From a checkpoint of a small mixture-of-experts model trained on Wikipedia.
Size: 11 layers, width 320, 38.3M parameters.
Below are experts of layer 7 (counted from 0) of a mixture-of-experts language model. Rows are named router (the router's row for the expert), gate (a neuron's input weights, with its number), up (a neuron's input weights, with its number) and show model dimensions 256-319. Each number is 128 + 32 x the weight over its row's rms, rounded and kept within 0 to 255.
After each expert's rows: a language model's description of what the expert responds to. This comes from a sample of Wikipedia text that the model never trained on.

# expert 4
router [ 95 117 113 158 130 144  64 119 157 125 108  80 155  60 174 135 124 187 157 109 107 181 109 116 147 192 119 135  79 173 146 206 111 157 127 108  80 138 142  95 180  42 123  86 171 163 133 134 136 140 174 153  74 175 149 122 148 173 138  27 126  96 162 103]
gate0 [108  56 114 117 113 135 137  96  88 127  95 115 134 144  83  83 167 131 196 115 111 146 160 122 160 226  91  53 145 161 135 118 145  85 139 134 169  87 132 115 142 139 125 185 146 118 122 169 100  97 156  93 118 174 119 100  93 154 150 114 117 152 131 129]
up0 [173  78 127 132 128  72 150 104 192 153 140 105 133 164 163 118 142 153 153 102 133 123 176 161  92 118 165 119 108 146 134  79 126 213 118 153 106 144  90  76 115 141 109 118  77 180 131 134 171 141 159 154 126 139 143 124  86 112  86 131 121 121 142 100]
gate1 [133 144 113 123 154  86 116 194 187 109  89 119 124 141 137 115 133 130  70 175 131  81 128 104  26 143  35 161 102  91 100  92 136 110 179 109 166 156 113 205 152 122 104 100 133 116 127 169 145 168 147 140 118 153 121 167 181 108 129 107 106 183 126 138]
up1 [177 122  90 138  93  89 162 116 113 100 124 134  58 118 115 143 144 136 140 116 155  92 148 103 183  95 120 160 136 172 127 134 138  97 103 137 108 158 139 169  30 143 171 108 105 132 142 117 107 117  42  80  76 112 159 105  96  93 155 188 144  70 112 127]
gate2 [111 151 195 114 170 171 118 132 105 120 109 162 185 123 182 107 127 124 103 105  80 107 159 123 109 138  76 156 114 141 122 153 166 113 108 175 116 153 171 163 145 116 157 126 146 148  82 115 165 161 121 189 103  87 117 160  61 152 154 102 102 145 112 128]
up2 [ 94 157  92 178 159  98 121 131  92 119 122 124  87 117 186 113 138 138  67 104 120 151 129 119 123 116 183  84 115 120 160 163 130 170 134 153 136 138 215 134 175 151 107 120 117 185 141 133 166  72 130 133 114 150 184 153 100 141  76  84  89 137  89 156]
It responds to: Narrative verbs and connectives. Verbs, prepositions, conjunctions and sentence punctuation in plot summaries and biographies, e.g. told, proposes to, during, after, when.

# expert 2
router [113 132 157 159 120 131 165 137  99 114 143 172 161 156 101 126 160 113 107 155 127 162 125 110 141 117 121 145 140 122 126 132 116 103 219 173 214  83  70 175 104  86 151 156 139  75 124 139  93 137 123 155 144 154 134 151  74 120 134 147 123 148 108 170]
gate0 [102 105 109 125 158 148 120 136 170  42 107 146  97  95 155  98 107 127 128 162 124 130  36 120 127 122 132 108 136 108 123 116 140 115 142 175 185 119 166 138 147  79 141 150 172 107 147  96  79 150 103 156 158 151 117 129 163 136 130 117 104  81 127 104]
up0 [193 151 111 143  99 129 149 112 148 207 179 140 141 141 155 118 129 127  66  48 112 206 133 122 148 126  94 123 168 140 122 116 106 114 182  87 110 113 146 139  76 171 159  91 142 191 141 170 114  60 164 132  99  83  97 154 144  91 170 142 158  76 190 124]
gate1 [ 89 125 180 119 132 139 138 177 102  87 120 132 103  89 182 113 100 139 115 155 113 120 127 164 152 147 137 127  96 149 137 116 144 153  92 192 119 128 115 114 120 139 113 124 172 105 106 132 109 165 163  90 146 131 139 167 101 174 132 122 144 102 186 141]
up1 [147 104 148 244  89 190 117 108 162  96 172 124 133 162  73 108 149 168 138  91 110 164  88 158 109 142 116 146 113 152  87 148 159  85 144  90  89 174 134 103 106 148 139 173 153 109 139 148 106 119 201 129 104 171 167 132 150 106 137 131  75 154 139  65]
gate2 [128 172  85 145 115 142  94  73 113  97 115 107  55  91 166 124  88 144 129 160  96 137 110 154 117 206 108  45 111 114 122  94  59 130 141 155 102 153 160  90 135 141  97 140 162 114  96  51 197  92 118 108 116 119 160 124 146 111 104  76 128 124 117 100]
up2 [170 147 129 119  78 144 194 159  55 170 163 170 135 173 185 194 173  86 139  94  91  83 150 190 117 159 133 135  63 138 111 126 151 149 124 156 137 175 161  85 117  93 192 120 142 136 174 116 109 157 100  94 109  78 144 151 141 100 116 142 115 166 156 124]
It responds to: Determiners and ordinals. Articles and possessive determiners such as the, a, his, their, and the word first after them, e.g. her first title.

# expert 0
router [169  99 170  95 141 125 109 166  92 140 123 164  59  83  92 151 172 153 138 135 125 101  90 106 121 101 111 164 157 169 179 160 108 101 113 154 134 173 126 118 184 150 105 141  96  95 177 139 125  94 124 140 130 104 133 143 161 139  85  92  85  93 129 118]
gate0 [172 107 115 131 137 134 146  89  85 103 140 159  89 118 134 130  86 172 168 221  73 120  98  92 137 123 185  95 136 117 125 127 117  89 140 178 141 118 159 105 116  74  63  98  86  59 131 127 125  77 126 131  87 179  98  63 116 149 115  58 138  52 138 165]
up0 [156  80 157 193  73 157  98 103 108 138 129  75 146  77 142  89 119 153  79 178 164 139 134 100 111 155 163 148 102 118 133 173  95 133 156 135  77 132 107  98 135  83 119 141  94 121 125 139 117 167 139 100 103 118 135  87 109 152 120 112  99  48 177 138]
gate1 [ 45 195  92  54 105 190 143  94 135  90 109 102 131  78 130  62 105 200 177 154  85 122 102 125 100 166 109 137  99 119 143 123 173  69  95 129 133 148 144 114  98 106 217  98 141  97 163 118 138 156 136 159 118  90 142 114 155 153 101  74 141  58 121 116]
up1 [201 104 154 166 132 131 123  93 124 227  96 166 114 144 140 147 173 136  88 125 121 142 143 144 142 146 134 163 137 157  69 148 116  73 145 104 110 142  61  76 133 104  90 109 132 134  99 126 123 118 161 105 138  94 116 136  89  78  90 148 154 139 125  57]
gate2 [130  86 173 114 154  95 154  88 116 145 186 120 156  94 115 136 145  90 106  67 145 128 123 190 142 186  71  93 133 128 147 101 119 138 165  91  99 206 129 131  50 113 140 160 130 131 156  93  63 136 168 112  54  83 118 170 200 127 134 107  96 129 105 150]
up2 [103 142 114  80 140  87 129 169  78 107 162  99  87 153 112 135 130  86 181 132 155 166 153 148  91  78  66 117 141 112 197 119 167 145 165 142 165 108 130 159  77 180 110  64 121 151  91 166 132 148 172 155 142  79 130 153 107 144  77 155 144 128 147 160]
It responds to: Word-internal joins, opening brackets. Hyphens inside compounds, opening parentheses, brackets or quotes, and early word pieces, e.g. hand-held, (others), [10–5], discrete.

# expert 3
router [119 104  74 191  79 156  99 138 143 127 142 112 159 101 132 136  81 144 100 116 146 143 128  91 118 157 142  91  85 142 106 101 151 111 115 111 106 195 164 114 102 151  96 145  95 116 146 139 101  99 131 187 112  98  98 179  95 135 133 119 115  73 126 134]
gate0 [143 202 136 129 136 160 126  83 146  97 158  80 137  99 128 106 145 147 151  74 211 141 147  65 143 171  77 146 176 167  92 165 138  72 185 173 131 120 177  92  75 119 111 118 172 113 171 175 190 168 122  80 153 112 103 114  91 146 131 131 148 149  97 171]
up0 [187 102 186 159  65 167 127 108 116 115 156 170 144 169  85 159 104 139 142 140 108 143  94 126 146 132  93 126 153 183 119 124 144 122  72 134 180  91  85 129  57 145 178  85 133 140 132 126 154  94  77 103 110  83 170 158 137  78 121 120 159 130 154 113]
gate1 [ 87 115 116  93 107 132  82 117  84 140  98 107 125 160 159 127 121 165 149 155  96 141 109 106 106 130  97 149 125 150 131 114  71 100 130 137 132 128 127 116  58 147 153 111 134 113 116 147 106  58 191  95 169  96 128 113  81 135 132  93  65 106 101 131]
up1 [142 123  99 114  95 149  86  95 127 133 154 118 121 118 153  88 139 141 198 152  83 100 150 147 191 147 141 172 114 135 112 182 105 137 103  97 163 127 134 121 125 168 124 106 147 130 110 155 200 123  99 145 113 103 133 175 150  86 126 133 127 113 144  84]
gate2 [ 94 104 113 129  64 117  97  97 148 114 143  62  95  99 166 151 177 161  97 125 113 125 120 137 161 163 188 124 156 162  84 114  65  93 117 152  59  77 122  74  93 109  96 119 159 100 121 183 113 153 151 170 179 180 153 124 136 113 134  97 107 138 107 148]
up2 [192  76  97 173  82 185 115 109  87 128 129 137 184 146 110 121 112  84  98 105 152  97  50 106 110 131 185 125 138  92 116 132 139 111 142 228 114 117 189 141 113  92 131 133 121 161 177 106 112  90 133 213 156 118 142  83 123 133  69 127 119  82 136 106]
It responds to: Digits and measurement units. Digits within years, coordinates and figures, plus unit tokens such as ft, km, million and the ′ ″ marks.

# expert 5
router [128  91 134 112  95 124 160 120  68 160 122 136 103 124 183 101 164 105 100 105 113 119  94 130 108 108  91 119 101 114  51 136 138 149 186 101 103 168  98 121 133 130 156  85 158 138 177 137 112  94 142  98 104 101 104 133 173 143 148 172 140 175  99 156]
gate0 [ 99 164 112 174  74 121 127 139 112 105 187 108 103 161 131 111 139 168 137 137 152 138  81 149 126  84 113 119  95 148 113 168 118 174 100 146 167 139 136  86 131 115 144 116  59  89 193  37 146  89 118 141 105 194 142 212 139 115 151 168 112 152 134 108]
up0 [152 137  88 101 132 119 141 137 161 116 113 133 171 112 107 178 100 114 110 130 132 132  95 146 151 134 106 105 170  91  73 163 109 181 186 130  96 119 121 158 119 134 137 123 101 165  95  79 167 182 110  61 128  72 136 119 167 133 117 179 112 161 139  75]
gate1 [184 149 116 136 177 137 172 154 107 124  95  73 134 168 122  69 150 112 174 111 163 121 129 148  81 148 120 103 173 113  85 111 133 115  93 120 130 182 127 161 152 104 101 112  74 172 155 155 144 116 164 168  85 183 131  92 100 213  81 119 194  84 188 128]
up1 [136 119 149  89 110 128 148 186 176 184 141 126 151 104 149 101 116 108 109  96  79 142 105 126  86 138  45 106 171  93 103 139 102 121 176 101  83 132 138 180 162 119 174  48 108 141 135  92 191 106 130 141 138  55 124 107 142  96 117 112 103 189 154 162]
gate2 [174 103 139 149 120 115 145  58  89 113 178 139 158  98 155 146 164 103 164 102 109 153 146 134 142 138  73 133 156  95  95 142 137 155 131 137 147  96 149  85  94 134  80  84 139 133 143 116 115 174 156 113  59 152 111 146 131 161  98 129 118 184  63 105]
up2 [122 142 112 161 151 178 140 206 155 123 120 163 105  87 100 144  86 108 133 132  95  96 137 137  67 194 167 110 120 157 194 121  97 137 144 107 131  96 104  78 153 175 170  82  61 177 120 148 165  70  75 120 209 170  96  83 133 167 106 134  70 132 189  97]
It responds to: Place names, infobox fields. Commas, in and of before place names, and directional words like North, New, San, plus infobox and taxonomy field labels.

# expert 1
router [ 37 133 133 126 132 139 133  50 155 122 132  84 136 103 128 113 118 135  90 157 151  84 102 133 134 161 113 155 142 187 111 103 180  53 153  84  93  71 125 103 212 147 203 145 175 135  87 153 135 156 171 146 115 139 127  97 151  91 106 121  62  74 118 153]
gate0 [110 129  83 167  85 133 138  72  83  89 178 158 215 167 129 138 206 109  82 123 111 164 106 148 175 121 126 120 157 117 164 118 111 141 129  49 126 147 118 107 148 195 133 116 114  96 143 105 102 113 140 146  78 140 121 176 110 149 109  99  99 120 148  56]
up0 [ 76 165 122 104 102 161 112 109 137 125 157 141 184 106 114 133 107 128 102 105 114 187  77 117 195 113  96 157 135 145  84 139 114 149 122  94 148 170  78 118 168 146 112  83  98 114 136  82 153  84 176 140 103 153 110 195 140 131 125 186  88 115  82  57]
gate1 [160 146  85 148 165 105  95 130 168  87 150  61 141 101 135 114 158 165 155 177 133 124 110  75 114 140 199 165 121 143  74 125 146 110 169  87 139 140 123 196 135 172 124 124 118 132 193 140  99  88 140  75  81  90 144 147  81 138 107 125 168 102 123  95]
up1 [136 127 101 164 165 125  52  75  99  95 190 141 135 142 118 149 115 146 145 166 121 129  80  76 165 118 183 128 119 167 104 195 116  88 148 131 111 138 107 189 129 135 140 122 148 173 162 170 148  79 173 107  74  94 165 162 129 118 106  44 106 106 161 181]
gate2 [ 82 141 141 172 134 148 212 109 153 162 116 114 113 124 121 117 107 125  97 178 142  40 135  83 117  98 147 106 113 164 100 173 191 120 114 160 205  97 178 163 142  91 140 177 141 123  85 116 148 129 142  88  90 154 146  88 141 120 200 117  97  96 138 135]
up2 [ 94 140 150  90 135 149 150 120 157 135 124 138 128 147 108  95 147 157 150 150 183  94 181 103 131 153 121 164 105 188 106 171 178 120 125 162 137 110  89 153 124  82  59 216 137 121 102  93 129 136 147  73  96 173 181 121 161  78 216  81 108 189  94 152]
It responds to: Table pipes, column headers. Pipe separators and header words in wiki tables, especially election results, e.g. Party | Candidate | Votes, plus table row breaks.